Experts of a small language model: 40 experts in each of 10 layers.
Below are experts of layer 4 (counted from 0) of a mixture-of-experts language model. Rows are named router (the router's row for the expert), gate (a neuron's input weights, with its number), up (a neuron's input weights, with its number), down (a neuron's output weights, with its number) and show model dimensions 0-255. Each number is 128 + 24 x the weight over its row's rms, rounded and kept within 0 to 255. Numbers have three digits each.
After each expert's rows: a language model's description of what the expert responds to. This comes from a sample of Wikipedia text that the model never trained on.

# expert 13
router:119062127087115147077151121116108119130132110115123149173126156160144119124124140100144110122125137095116137108084114133105076155157149106127127078153100137092100128160160105104147124159181047154128135124108141089170146119081129143145133146131139118150143131111097149131130172107178133119110104121141131136188123106140136115117124142145123146170105157158101143115128104121157090166134159107097100110148124108127111096155095149123103121106143109108141110117107101083135145183109126099162113156144158173131130125089111084145116096123161116107158106135143148155140147132150145139109151108106100154100126102082141162129143136147112131122094143160144127130129134134140158118113096144143093136164126158171138153138149136136151155116113108068121141178151159090123110136133100
gate2:099126141122138124091129134167175105175132123164142101130088120107111146117091119135124093137120064141161143104103126127143121142150133118110120143142111126127090157098145131167136070115148093138156095133125116108129087103148094128135129157122186145116125143091129132117122094155123169168163099146116122111099124126143136141139104119111125129108114131163128120131106132067149096160135110132145139145136174116176127135105158133117112159144156111189150114152116109116142148137120084120143126117139068077072163129058137142133100126133098125127171101181123091105144118108154096147150114112088102155118130144136142108190116159126146133114128100154095081121101161117141082155095110120130148128092123131139111139125128136117132115124169123112141133089122118126097071126134110
up2:149132102103138125153132126136117146108163154086110169153089134147123155108105092124114162062146133132135135109133160146091122113145124132119169126086128144121183149101156176122153107142133108133093134136135119143075151117152093125133142114112118091131142115109091089114116128092155120144094129140126120161110114075137140119135151111123113115126137117131114088131127147097141133175123116163138135090135164132154142092160133106115111145099112113138185103096129126144116109136162131100148144110124143123162148115128145100179126089099134123147120159077149102098104147140135120185095148160172151086150127128155141146132109139121169117135113120177191117141115165106170113103115156119122136119104106078102112164121075112143117106142152192126129124097121171159145101095126132
down2:134125136140090153094145109160128105100116086110126130149192120109148129130132180144150100154131080088102154119079122133132146095073157102138102130156113135138097145151154092145096132120137143142127120153101082143166101131085148161158117156094111155125100145164170091141093120177100129178142084139118117124116144168150117132171097121121119140103141164137168128138134142143090141120079149124109106086095132144105142147149132142174113132161118155161113127133113102112093161088153096186114174075137166139115127095128100115128128168160144133129086122121117150138115109122117159107150159139106119105134097119151144123154125121105131135147132136107146122149156112118132132133123103128085124108167132125145157171128150115105135158099092135133161120144130102131160114126079129
Description: Lone space tokens before numbers and words, after a pipe, comma, full stop or "c.", as in "By 1929", "et al.".

# expert 28
router:106117136153104148140103110119089137105092118120136161157120169177114122122126139099118113171153149089140118088126143151155124133164139118131137075156066137164141118127149140122139142114141075135105152159113154135161179120111122138149119128146152154144146158171128131086131179132128103145115118181149171140152117101110176175090137116107117187142120143162084135136152072106141100126112104127089153081140130146130123145134104134130117121139134120130106104140156121118117128114156124113083141148134133091099146139134133100091124151159119107139149155164120138085133120134103167141124126119115133131123135093149108132083165192137109155145107085095111103120132139134143157154149128134159090124146165163126102124101139136092162170137121151112114156147103161116150084157146090
gate1:154127110105162139156157152128136144154120147119166144111136141156135126135080109133167127138152126134157081072090095120133131127128133154100155111159126117136130111101124105096149128135147113148129133117148144137097074132124136153143127144130152169096115133149165128125147101156081160141080125106155108138126116137109137124134142147175108113120107123133119114165123107138123119121144159118126125129097157149095131137140110153103121148134152104135157157136116089172115076160116160102123152127124156143106111113112130137124151110120142094128069127154136158141097185139097140184153150129109191099088119131128138117101105113160130097090138121075107141159205122149114159114124130081145127133134146130166160171176149128137143094104145145128167161112046114144138130101130089
up1:106133118118116115127123137099126142074121116153131127091134137110129183113126089118115118139133128102142122175120145092135106143144127138184146139124160117129142158094149158117074154156140119180159146080153084146129126112084160130077129125161112133136163087108126083137079098143141127162137116127117164135108138127144169120127090107094137145119144122108138095136093147110123102114139140137136132108097120134153139102096138115109107156181114143088104133123165121092139144195099184106126111114130142158139136111155097134160113137108080120137102117169163155109137162108130127136112153103097076142120121116107143149144144135181116109167125109137122116131089098122086136111146130144126102133101151131139070091140167123152127119059104152128121128163170118152115120097131150
down1:116158098137091046131116152087157131135136127150097113166110129114129164125141135127127159132135084133139165133110156115188120133138126070149143146164151149095153148134157187094096119148150109129137109150168107166149153090141138159088143112169148151138119126140090136108093136143080115106132124153103162176113141123162109147153131142081092177115122129112102160130140121135135094149111106123134156165137140119123103114136121160109095148126080160104130125147130163119141158144127124125130132123138091095116159067125121177154144100146130168129074086162143129154120145144159110103120107134105112138140098100158117124125141097156167131147140148108139096140097169112117171140121111130128121129166120135118101134129083113154105134161145131100090105132138119132147096158119118
Description: Commas ending a phrase or clause, and conjunctions introducing clauses, e.g. career, tackles, but, while, although.

# expert 20
router:105133142136128112128122159121097118131107122161160121176100136182083123162117148114134164122115167090104136085089093146133120143149163132156157117113108137110097141139122128130111095100145121138107151150093135109144145105116106158126146150119118119121124166145113144138110144124167100142153109151123137153145105105138100106087172143132111134120088093137113154108133082133185127114141135102059137111092147144150103123131122141078177116136117123137125089105134142089107145107147155141112109151123093137107132138128126114127104124148140128151133157136142128150150145122108143146089110135161081138101137131121151132104134105120112150120132124100124152177122132111152111148106110195152084137160103146122158168081153126072180163146179136061106135114073132164124096136126079
gate0:101170115097107121118132148145092129140119112083118086147125096129121085101133126117118138103152141131120148108104162129140141159157125123155137144122116094122110119098124122120144121118190124087113112169148144135135143124165112114139130170136073139167113104122111144118092154128131152109139074118144140106166177085123097137111164157146122140118116101119153118145137146125125129152120101152062161138128098131110107149137112162116099096078100114099135132081119098131147087132134174152086090119092100145154145104091132128080129178142129123141134140131164117099122147151120144106068110162101117101099151102163176142123112137171121104117123071132133168125195130137095138130108116162105100111168163130163158136097145093126126108115132138148116124164123110129102126133113138
up0:118095142114131143124080167113136119155136093115144161088085105128168160109086189119131096177143100108121127182094141094141163151160087140121139164105130111125121137135115123131123140114125126149135139108124131144102121145131125098149157149118114118126094134166122138100130070086153122167113116182123097146097121085120166140105118164117124139079101121128146146096136176137173143121095112155154109106159132105109082083124123110163124084122116142135128130118137126115113121093131133152154120171142145095170113119147132141057095109107136147171116136096115144141112121105147119151124113135134129155164148156134147138128055121099153145103124111176152145131142114140151132055133100138134077134178124144142137151136131138124122131128140169110140131101148155115144139118140118
down0:135142134110119122137148119151151121111124111137103121137162148129115185130126141137155139142118106145078115139095127160160214148158145122145106095184120102111114103127111122157146127141124112108102184130081143169109112087139121115082129085097111111161110149096107123138114141163145125158119117104127119143116162117082135158132160137135161100079168136115115121121150138136142086146128129130141120143127128133111137130102105145085112154102116137157112165104148125085165162130102122118176165154131123117096115138149160127122151109164156164154130117112087116088145117130110125116071157097143127153136150094135152138134164141174118160131125128129113139157090095131043130143075140133146164092129167175119133118125152175165141116137152124103128150107109103151129129127138136
Description: Single letters like y, t, z inside words and last digits of years or numbers, e.g. Mystery, phenotypic, roughly, 2014.

# expert 27
router:080111141118102131144125112127097140139135077087123133154114133159140163167119095118136112120173092070143138104143109107146134132158156138101153132121099160167146118104149130113136096081136113125104138134135135105134144131114103165157144174123124135144144140148126133116080154090153087092131109133134118176143128115112096132115137148099111165085123109144117146121126119141175094169160157095093096093114115125120125100097086150090118117093137105171112147124117084113112159142127112129104108136112096109103148148116112150129121152120132104097163174141117137119132138121135129118105107197123104118127154129132095143102150113166121135139128163131174086137129160142155146115127135145134098152155125157151159127096110168174155144104194091088112141160126170090154087107124095
gate0:148084141124137136126178106127142101167141095109127120102132136095126155158160148040162119128130132140124115102127111083136113087131156129097181153152112135118120104129157121116150124100106122086141142080138082107166144091113103145152138147122151170098106110179149139103113123092121174129104137109096111117157123150107185135143136149173113163157099136164086098163111113145133150132165121103117088135120125178080162140135165152129122113153117131131122080100193137155111123146126126133104140135126117124103140146142114114135130119122134115120142155138143098115112131092125136161114151148144122084108159127105126118126148122150176115118126140097139124118102090117112133108081080116166141135124125155165116111096131142145142127119175134098064160125166106107126150133140143
up0:165161106116148123176078159134120136100185138196118155144115082132111126133134112178144140131168151107096106176102129122150119120136122142101119136093120108119134124135121092107125111141115159109144104109108154179143104143131123120114134131129115144152099150095113116111162124145153136086091157142146125142132094122125116132124140108168154120140109118139118067058138131149146150169128148144119145124103157089140126098152155084119162141134131128140111125127119059086156143093131182142152127151113128106153122176130102153150130144113090122119099155162154163152117133135060107104139121150127107144088131106109116143118118144126098164118163129133138146119129116100131150112149149116154141080114146124115085117152082139070131127159146123134093168144150132136078137148137104
down0:130139082080163141144113129123110091139131115091146126121122162149128124133133111099132180182103099121158132097117109147166137125149144148118138120131119158137084127137151116123138139136146128145144118116124140141171137191150096132134136136105089110130137123065136123162125114160140140204134130118161079137128124139156160159124119109080130162074116130107115113127134114137140106120202141084150169121143147148109078144171132109120155146138125177133116130132093113147116137134134145138141100119127113140094133153129118115117158121164085114085114128173154154191088105109099119131150121151162161140134123100116097139148127110117165119117155123125125118111141136147128147098161156116151094118129156094121061184102128109116112168151146139121103149100134130090135098082128137
Description: Closing parentheses and quotation marks, often with commas or periods (), ", ."), plus pieces like um, up.

# expert 26
router:115132155117115144168102135136133114147120130131153166163146171148081152146124144113107062104145111120088138130117076115139103140158145092137135151116123146170096119139149106145115155143116097151132103135134133119155192148118114124116161123165173111183112108140139154100126108142123133112135104182168148141139112148088131134122150129116158158149097120189123157085141127132120104110125186113128144097164116162168088116156093162114118149116148115152132091145136147123111131138133146116134095094155128169121162145133098135087141145148145148119148130132133167112120123133123147143107134151115094146117162102114110139100154115125104128095117124142107110152092165148157137115121123152147068142164132178151133134090150120102129164124212119099135166131138176096132109142111125
gate0:148134151144143132157135162077169111162129143136163130116160158129104125146115121119118067131119127116120124134110150081153074115105146081133091136116091171124144124097125072148110122145147123114150141118069100104124124140144121093133147168134110098150076157122115112124147136133091130126152163181129099124107116128120183113121117159163118142134103135139145141071110138152122092133132083149125145101079099153089143129107096160117183119155145099095119134103128121076116118156136153107125119154117120133113157150099122129108104154140125123123134098141141152140120129152086146113123177160098162143160157093117121156139108141124152150122141134177120085145156154149133084149152126111099107149105122128169098126142148161125119124125137108118098141125181072177097114134139120
up0:134094159179174126141124107131119110176151102126123138091107134123123105122125120126123167156138118137108136100123130089163123139149121143114156128123151098140153103167176188069163181143116113125147130121110142151129128158109128162122194142096125101151172155114146124117143092107126162146079092069130115110129160141136163140081145107120100133121120183128108156126156119142114100120134112090154154170144140139076087142136143134076123109142103145137127135136109133117116123095096135136141137142137158070120107135116118125082134132120116160135155124072124156120142134151155113125151132122113127103138127161118134114131154092162126091158148138107129142122152162127123145145143098140118121114140124121140139141154198141154145129067134148130119129105071148148139125061157144
down0:119159118145107110149157147126127143154120121123092123185135146096160084128134102136138087095142110153105100126138131114115111145104137169096091126154162151161189140150133081105158085122115155125138118104133127136118139107145145144140087099119143169118156121159141129157089105146105179077147133136143109142099110120103151126210132107111147122145116140123107171127095149128138070152083103123121159151100144117148143121144137145115166110162114111116143183138134136139116104150162167119094084136129068178162130108096136141132098120123118116148107141150099120126087102091107093122127127118121134177112138132129137125107112175127149138110087120166140123153111136134171176125131150140127109082174107110122134105150137150143107136125150102124104129106142143150153092090147126
Description: The preposition in (also at, on, during, out) before dates and places, plus the piece in inside words like coined, coinciding.

# expert 17
router:155095129115119147121098138090086119119128097136116132152146163143140097125136107098149102103126128126134135087081096115151141125132122086137173119147123141155126098130175153103123111124150119168112111139128135122155138121095155184144170136116153140099121164135109158105116151135154142112129131128163137095119113120127125132108130149120135148150099148118082187137115091126133135154134156152100103099101103149137145121146096153120100170122145116141125088132177133059139162083082126088117119146105143145083162132132155132080142152141114136107111135161153131149101153121131183190088119127144104107128152092183098166115138117164109109140094080140110101172117119130126147130121111127144095148166136179119125127111080182125143138122138145105156154136121136128150089149145098
gate1:132094125108161168133120196107140123163156079143138130079140154135147102154113152126117143119172121124125094117121121160147133101100138125145082131145158094170151147140103122113121088137128112168098109109129113156123171130147157148107153146142141091129161164106141112146130137152146148128086129100148118130112140158178165155088137107151124107102159135090126171124133090152135167132103110087140097127133125165139149158137122111126124157143148155100142159092116113133112111101126091121131149127157109152122130138134126158100106124142105110081148145136181134141138152106140098114108085162090129101077164074135130159111132120135129112150084154107096132099153121162110144139125124118157130158145131109135135145151142108113139163114157108143130236147133116128101111132131163
up1:177151123144133140078133068152121140116114118139109125151092154108139174131128140089117128140155124149126138082100107120114092121126147139128094127129106121116113131098114106091113157116112107117120164124144134125143078160125134133135092098130134128107094078125092125138174114104115091187130149142111124156161129111126145147107128150140131149088112102097102130154137112115139128112110103125138107101161104144131151120121171143093145092094104156114182131134110138131127086115119126102091148179112134099131143156146085136121109154092142070110113147104130128119166129140190141149136162159109153161134160161149137134119130116127172156195176122164120107124132144110114128128159122152159134154124108159117127139168085153153136130148072119113122125137081181111142166137121084
down1:116127178186128107111142073139113115133119108141123118136143147110157146136120121123173160139121103128103174159102113119139145120128105159108100125129141104130076150155113116128154126101152131112099137147159087099148157146126110106124133147093113134165096109099172109136116101105118119131120172115145122143119121111099097126121114137123179149107153092127140138145133096120149160102093088153127073158129175125055116103063148120143129096105127123125116095181093128110114116141108132125123139138130123142124151163123149156106157141156131099120137167109147117152184161074135073125123090172138097157096121106177150122161123105136139149161110133113144151147151120149188147115118143121132119135107133136110177095127136149141159085135140117142144112134150106141092110088127162
Description: US states and countries such as California, Texas, Austria, the words after and before, and final digits 3, 7, 9.

# expert 12
router:123124122128135110113109116127094105110120050171131151127143146147089104138123128164131139122103155087112110098109117119135120114141131143100162104162079141156125176149140096125102113121167041134124131112145124121162134158133159130119124096116136162169140139130107111097110165113120097132162133121150095117136129121107100134110120129101140167151072112138099157122144102169162110165078151147109138101157132138162150105150086148083124123110145133106096102134171129101096133123126135095093134152132080097138154157092113122148129148156115168125129126164104135126108129118101146146090101107116128116119121100148096118100149090133132108118146102126116106123103094129128160087123112125119083154151138137123134139091127121098163179119127142129104143147089211162160121127141114
gate0:076161092104146153129140124110184093118128113130137125111144129139125140105127129142140119126142119166112137121143156165107111178133127153123120152106088094133093175140166135172115094096187130111168102091106078153183130163105147148132155157176112145114116152124089100139135173138080123171128119138144121107109103137149108144159133172137130125188092128157159173142157134130157121135125147147118115136130148161136141131121113074146133150084154124141105104110097125142118132113107141109079140119125103139109156103120125141143085081191123119134125110156124171123136139098105120097131098119136143147126151155143165158127085140155131120138113128129100080134137097162154115164140128152140106140107118120076139178109143135098127116122093158139140130155142131130102119170147111
up0:141114113138143111137160125105124116110105096156123098152135133106141160112083088135153145120090109083132142159146155119102123136173099148112104152115090117151097140161155131121137155178134145147126123089117122114155123042112147116136158143145120147127134144099148135148113101123097099100114137098111176142094173133116128132123157142132140107098101157090141172102162090201166105155106129120135110129092139113142109108160111149116115103120128139178165115090113123113149150114091131138191090097075097120127155116121148137170087159145129163123126106107121102142134110137152107126129158071126176150151111134142134108104141134155142131113138122116118119154121148108134120128163111138117109115131096136153129120084159165101153091144181115139128101126169125166115111141151119
down0:161138136101123149139125089167131106125088124109109110127155129155175146137168139167125121123098164122142115102086127111101090138129107139105120136109145098127160155094118111133152125123119102132125125164122112172129126148155121129165114106137135142107133129153133112149109133091164132163095141126101160129171133104111082112151133162134122086156135127106115138105130102152118149160136131142165133105141149102127135114099098143085138137117129092136139154134167179121175100111135130106129147119083132122101122160145124127165211121112098133089158098110189156148146148136115109122127173091160153120135171137166135098136108150159131129154100125116122114165156121153188100137105111127153103100219102114126157102102156090160121108141101132107129144135131109119112175146101146
Description: Opening parentheses before birth names, translations or unit conversions, plus en dashes, slashes, $ and superscript braces, e.g. Jane (Wilson), km^{2}.

# expert 8
router:154129145095111121137138108153113079117165115184151114103165137151122118143128112109109080113151105098085158106123111140156119121172119141151157109119113177152110109155146122139110117117154094148104162144120137126162171127088111115142111147183157121153125107154145145146093179132113133145133084165142103131130121113109176134096149079116094174075133132111111133102155139132141101157097152115094077116172092146136086104144094129134136137107144098107147170091134143124099146120158120102075113152161098163143123146124141112137120148125136146103118145154116176117119172095128121136143150133104149097119162085137101129136121120134108112157150139146113117133116099110129150117132126149160097155161139144127088145098115158109169131107109104087125183142094164144140135131111098
gate2:137122157137105134114112121163127125110091154144140115141087150140164089123125124133123174144114101124137113125097065171141141115146093132124147140091124129141127138117151117135151138103139132166142090085123139143170148116100175146116173130197085116138096104110132117121151107111162090105134122135146140149139158152132144128113110134162137125116122122114113127115133137142186111132154130113149101131123133146127139162113128179118122148123139087145114099091184111110135122117119154158134119156185118152136114132130145112155131103146121162098076171119132102170175136098131112105154100153120122118112167156097105110108106128137146100145195112089094154100160122145126094111084143166148138093127089117183150189124137116098112149148136087148099112155097090118109144164136123
up2:118113084121175104088113169142101119132126131161154127109133138126128106123112143163132137123139111103127140130117107178088166099130123187116121143139146115164107110156115143144150111153148098151132126143117127126142121118143113128127099115129076122139119142126119165160131133138135156129140110163129113156091157148117128096099133106121133147120143139064152084115119098121177127121145125098114148099129117164170171145139150106142102189097183132080151146153143127085127140136136107118145159141123095135098112093144152123152136116132143171115127117125125127167097159088141130150106161096107148130088153056117170093132129123143135132082101203121094146104098116099167113138172110140124105153186148127112125157110079102124150143119105131134111151134118123144156100094108102
down2:111136156141112106155135121130149143153100125097138190157126135146089155073095179185136161121149125149146114084111102119132156109141148140132157106084133149135146132133135136124082135126128125166149146175138141126130144106111184127079145099152161127080129136123113118092121134107150106132155116121141174192174072137115143135113121136153127121148152133158126106134146138094114148118136131085155140138150115076122122144101183121138141120175124146136127107135117096178162131131137177151118118094162129131146128133130171156125131114161168160150109156137144103128141149158131135118142097148139154148111124134120144110152102158136093177129166176144138160114156184125135129121115138125121120084175130125129123108139128089155077139128129098106132122153173123153144132135085104
Description: Final s and s-like suffixes ending plurals or names, e.g. Minutes, tracks, populations, U.S., Ocasio, Bonus.

# expert 5
router:130126115132091165089124122102098116141142093169139151173114140156124113155129141120137088162139136105146093118120101131184114101153135130111114086180113140152137127128146135092132110099141101179149138142118158111136132087110103127152160172161170137166159122144127115144143144095158152103119121161119122120145101120153134152127179144099138149164138119116084146114164086166134121119147162123108096091157132148124150099109067151088148139131152104134133130113108143089085147141133109114146107140147120129126164134141141139113106113154105109117114126144140164173137137138120162131122124056090100121109177127105089126145161134145086116145104147112093113147126108127121126138129092152118082130156118130150167168126157092124169152128116174100118142151107153134141069159141092
gate1:160118109158118073149132137130136148137093122099183132152171114155165122133118122080132125141156060127124143104083145067159099152125124130151118117128130127117115147124145120081133102106143118126124132141131142127136157144125134085095162110104110093123170099119155133131150142133132156121119152108117166128150115088095107111091155170127109161144139102127123124107172154116126077090129168153145132113093136101140079160165111136064107151124134168147144105170175160103168162127135102080139120137126126142167110125108151104092154128136130120156125126086138149102096180156068122094162093140142132112136143100133142144129121155151180157119147141110121126087108090143102126145104138115125122146128126158134096100137125131117146129116126113146100161127142117139114100086128107
up1:138135097136119131125133110108148107143122096129132121154130133127139100106139127129130139146150111126146080118113106120096118135143181124087184155122160086155154109148112147127132098123128192109105154160111133136092124154125135120174104117146161110123124141128107135112104110129139118148119137131130133122097135158155141121135137134111140134153133152138130147097088100137165153140125118141130112179115137110106108101118140163113097100124128134071107108145123135096104111114110102131121132166126103160122088055144113140097133109173106108149170129134174108192149118150123143114150130098132143097116181142138101161168126157095106119151183109104097107104150179102137092132144130122132097143142070120112113167121192121114115161124063123118097137087121108152164171121138071
down1:140093119089134122151146145138130117105202160128159159113097096143098136105100139082133130145171120124108147120145118148095114094165146130130114096115100140123134166145086139101099143102110111140104157189110101136128119140127165153159163139123195132157136125115163112122159133090104117097101167119122140118142122138099164143133130134105138148078108098184138112139151112088137141102165076115123090100139143157154112143120180102132111145121111097070136146105138127111115107138152148128183167156118151121152102145172147131108128099127126151114082116126124142107143127109110103145134162123173147127134155170149165082154119147110123145096086082126095140146164117088133114148138142162112134157131105137133136104148136139126149114098103162131150134131139103145120093097112126
Description: Lone space tokens before numbers or words in tables and running text, plus inner word pieces like Comp-an-ies, Approxi-mate-ly.

# expert 33
router:120083124120148160146108148150109143160165089117127115161131124120108141125135168119129124113121111088129137105127103115158106176157136150083136115142109118113094154165136130084151119089158085119144136150139109076184101131115160138135112159160179140151114107129120090110132157110144127095126128151125116123116135104117108105113151114151105132116127129115136127173137093115116066134158149141114134091115145120143144110160078147133117127098159116144123115139134120106108118120127109088126134161173145149131114164117115099128107149169122155079110141143184152165145149129155137151104135110130129118126173133148116127099162123133117134133112152179097098168145142148141138158126101146137071185159141140143147128085137133121165150129148130058129176151072183104148105112097120
gate1:126099129090151161113112107127093062112088117139112131072124123172120112151167082095134168138096148139143110107143140100191143130174084138103121165128108091097128115116132150110141129165137151086163099140123105109109151133164140154123095128121122152105152098141176117113128114158133145125129145127140122110136124151102114088106122177119132125130152144070130104133091123171124128085119097063121117083103124156096141144159123128132159131133140116130135158144111118132128163115121121137147091115151121131103077148119163103121133117169130137153165135128124165084126082131155138156125125106110130133080144155134108121159131128127108089121136144140132113090134098127140086126153099171142149155142152165106105105115140111122133113154149117128112128188151147080123107126189129
up1:158149094095116110133126110089176150136172123111114118113105118144128103146139186139120104147120155158112119151132107107143155104112154139144149076123113151172147165123139122129121146087149108128079112161141106221164124136124128138106149119135135120147132114099140119138179133138126094118141119132130153065133123143190108149140117072157117145124113143144138127121153104120144142161113111126106127147174134143123170146106171169135137104117156125120161120110124108130134126165145151113148143126137158154113116148128155104143123122126158157081169121164098088151147143130082119104129107164119135114073082117152132133122124117108115126125122150132161208157114145117142172152142155160110127129102063138159138144124115145158131087106102101095115115129171132118143150147136110
down1:110150126112142143120114149172133098135127129112114127143166138163114096141092167152150099149138140139137098114080150115084100131116155124118106137112108119155124157127110094118122113160137112157163114129139124140162145116118149115131111104155108111129141081172150134134102146124115127115097098135126109151157100120158164156144122141162144132133106123113143149126157088142135132110107110180128121144133148135144148131121123125152133104131117081154146141130145146146149093168107118097182096120134148126158152116122115160132140132118101127119147172154102108148103130119148120087138089137138112161123144116119123131107084118135140135126104156160132138125119168135118136154130158132152147144255129122165129114110126112130145142127087127109108132209078115149125091124111168
Description: First digits 1 or 2 starting years and numbers, such as 2022, 1999, 1735, plus According, according, magazine.

# expert 25
router:123086137116105108113075152121102110074150121110124151119135137160090139150143126151125107135157101103129110103133146135117119134157112103129187092148135160103132138159141139148128095156169088164126158138140112117149143113119156131082154131163179139131131143156123112113092137082119106101116128125107117115161128113122086119057135142135074128136116162179076124133127113155123099106124167103095093086146108090182128124116100127101114114139143060137096168112163113092113116126150156104119135108124145131140150119136128137127140136125141172152106180162123151116124146126101131115161115115101144125101113099096099170133111125139139111128136117120103104135103132168110129115122071151127110167152146177105160145152143156129143166107128160091114152165113151098158130126119106
gate0:138124119107122122141106137143115105117111128091154143130115153155108194154124167105148125133117115108154100072165120118150109088137136144158114142139169109131162120093157110156150061142161151159097095091124131131128125104161125118110103143153116138116117139105152134095112141130125152142160148109115141110130130118102099074161111151158126114149144173109117093130139128134122075164126121099124149087156147103139147167129129094121148142149159140126063130158129156117140090136114084165160130159122135130114138118099109146138166131142138128208126159124130163128114157111108132167129154124062082122159118105136076131111140182146148050151121092138150119156148124134132158104127138094140118127164162180151142142123145123131138124132124144124114142140128106112167123145144136
up0:133133131120120147138139118102125097123158095192122102154142153115131118110091113134126144096130107099129150126145067168126117102138112107129152157090125114128153109120125174129101082143146122139110125113118152099147134135122112139063128117122171121105097176097132150195142131120118116139124133120109110138143144069112129162168161131131103122158135086121117120107112128145130118151110081093166122135112129129169095121121171134097143143180140162122135102119100146100131130128086107086163094157138119103103145128145100134126112122128154133140136168120095134095149108143113182128119147125064120205131121172108121087109135127119163092119120132085135155125120122139134157145153145109169119136144090117084102116121092102127094114118125172096150122154093127096123139141157081
down0:157122144145112136140119114064089123077127137120137123120142169117123143140116114144168117130118165140149133099131130120134137124142154130106099154119115120085106155125089143100118091139121147149079132085103101130167123169157153162169108123111125108119104085121140202106128167144155173146119136086185058087125120115117125128107141104088122103137132119137158120162119171162116141113131122120174074163103147109192132139149126184177123132134149163123147158119141127112146109127142127161122116110137114149137134159126156114150131107110146150155100154142180127129143107105109129150178135149119142105165153173138149134107126158094101132134150141124143108125126140145181153119064135136104152162116166119159148104121121149116167121115121145111137131140102097130151128135129116
Description: Short consonant-heavy word pieces like ul, ut, ill, ff inside names and rare words, plus part, end, head.

# expert 18
router:115123091131117134166104139144101118132140062131128080144108163174102145117129126125129097084173132112109111112124142136098108089140125127141143132166124156121135108159157129096135097102154071128088115115149102115168139117111094144140141144162121150104181105167139162130111162135130133138121150142136127138111136109105138122122146143106165145155138162138110143092129081178192119116117176146110113089108118158124154110135100127107111137087163128105118164158157058109091122163105121109123101142150107122090158151117143099134154131133097138138117103168135132154114152133133126164092134133130102110109139110154128133123145163173111143138101116149147093156127154127103138097142107146122088126146109138132134112121147103088147160119197125089103152171134149110190150133103114
gate2:117148104140133174147127138121112107137163076106098105151131121155167103157114095134106139146179122085119164112122158081098096123161130152122105139138173170129162144160124109166134121104126196098082160150148105086104115113077112111109098108158164161139141120116158142100137093143139144122128130180113137142132101133108159127111138148109143174126118101152162151110118108130113135131096165129094136099138159146150127139098095156136146123097130082136122141090129159111162158130106139123139167176106124106161137088123149112094156110134112142112165085130116116168133143106134119086140082127123091126137136117181092147132098147141098131131109126120098103063119145105159082134141117129109110151179114133129103124123116109124134144081124144127115141136153127132148108153105125
up2:120148083146140159083105129125148130160125120164130127105106165113145124137086140155126145129123131159143121127115095089144141174179132106123109152158133156114128106142089163096085105085106200113095063133123130088131105147133088145118104145117134147116132167164130108106146156118128128116127111112096150150144083148163133108094141143110130151136151131126081131115121104131118158113130142139104124068127129161106134113082115101175140150164115142156140160130139087098165146137096154124113126144136131136139113138102123081102148180140122114127129131142121146120125109133150182067143117145140103111159141076069098089129134139082130145126085125151122096154096129097135128121110158117154184145092191109130127116111119152129122124137145137120111113109145121100137116108140112
down2:142124088132101139134111116128103176114164141165120108111135143104154104142121109153086128152183084127124142150140126110126109122146117106122083124111138134127083127134128170133121107128114164091110117139100140119122142126133170062131122124109152158144136145103144134108137128126090155127145122094089107161129053092112127109141102144122124148144140131144117171079105145101139139104133127134133135132122152133163143148097143086172060141154145118075146101128091122140133114140092136112101181142126100146135148141101056134102174103129113074171168124136123139116118164145135116117115132139110134140136105129114070125113080147141133121164112157145117127100106170142115109112115112158107112072089101157111155119161127106140102132156151146090130132082088114144142153113136136
Description: Colons after field labels in infobox lists (Genus:, Time zone:), semicolons, section == marks, and words like including, such as.

# expert 29
router:155098128087106130121124130140051142118175128141125137168113193134109095134160161104131124122121141120088117119131122095139094136167136115119133142146138151171127117160147115073139093146134107142108100118140153102190159119110132111122106127152122171138127158136107178116112210122174146117145115130090125129147132117133135085129173137135109171133112160114087163124153105154124143113083164112095129068092112135134135117113091147124129110126143121154142142140121132103096104158143136100119149174142143111131160159122129145101140143125117144086133164153103130141123135145080166141104111130139092109140126113141115135112123123162123135124129121130130118194135152137160174116124097167161103150158117121117133141045156145110152143137124107131100142137115141113140092145125093
gate0:155111112072159135138117172136104121120147141130127146149123151095114111134147136078084153095143168100100155135125119138092117139084164118110104115127084110139132095163150144132146116177146120141115077128152097092098103065112140119153126111113108120100101133114140070099068161133141168146138128103124150108150070097125116125117102115154093122136104126109124125136135084116136135132110150131118158127089127140170106111125117140158095130128136125140098134084152131128131096091107130136166095143124183119090094142148146142131129126122160172108128156124085130146092123091139123127158119117128124137112097115130119084164127131135163158136102132122114132165168148105137092147070114114099121116140126152087128169099133114143110196108111090124133068117136154125126123146127112
up0:157189147143127159149123148108116181074149100131088102119106153140129098158086118117092149139156173159121148161080117117132119145151143112118158124153089160130085112147113100141125151129155146137119155111134114122086142103114086111096143157118120105119173129151080132147113123111158139158124142088136091136138129087146133146135118152117147131126134143132105118128112152131107088142152171145132181158166132107113109166136145137137123142124134125088126110091131120158108105149150142131106145084156148146134141110141121165074137126093133140083142115119093116141100120120080178144111163114131138154140115140094131115100157118114107109136099146120127128116090143138125113132086131145170101123122179092123170181140121116053104129122125103132108118076132127190119104123144150
down0:141120144131119088105142137092112165122161119209150119095140169111106127124110130157105120128158120131102118097089158132125108120109153123107128159145131150113135156102116147159056114148121125140129145116147130158151115127135141106169129149155139081140132160121136134124119123111134158109130109150146169105151132137148113093152152120151138083137118101109146120108145107104122124109121118097152143165121099111147082136140133180086156146116148104163153139115157135090075156127134130148119096159083077101146154118086132120129131127163096116075119093155120170111168125110110148120140139101147135147115125142101113165099101108142097142115114147123165072157143115145140129104137121125086156124145191109115160149134188147105142185113146163149103110135129164143102177123133118
Description: Non-initial digits in years, coordinates and counts, such as 196-2, 192-7, the 8 in 28″N.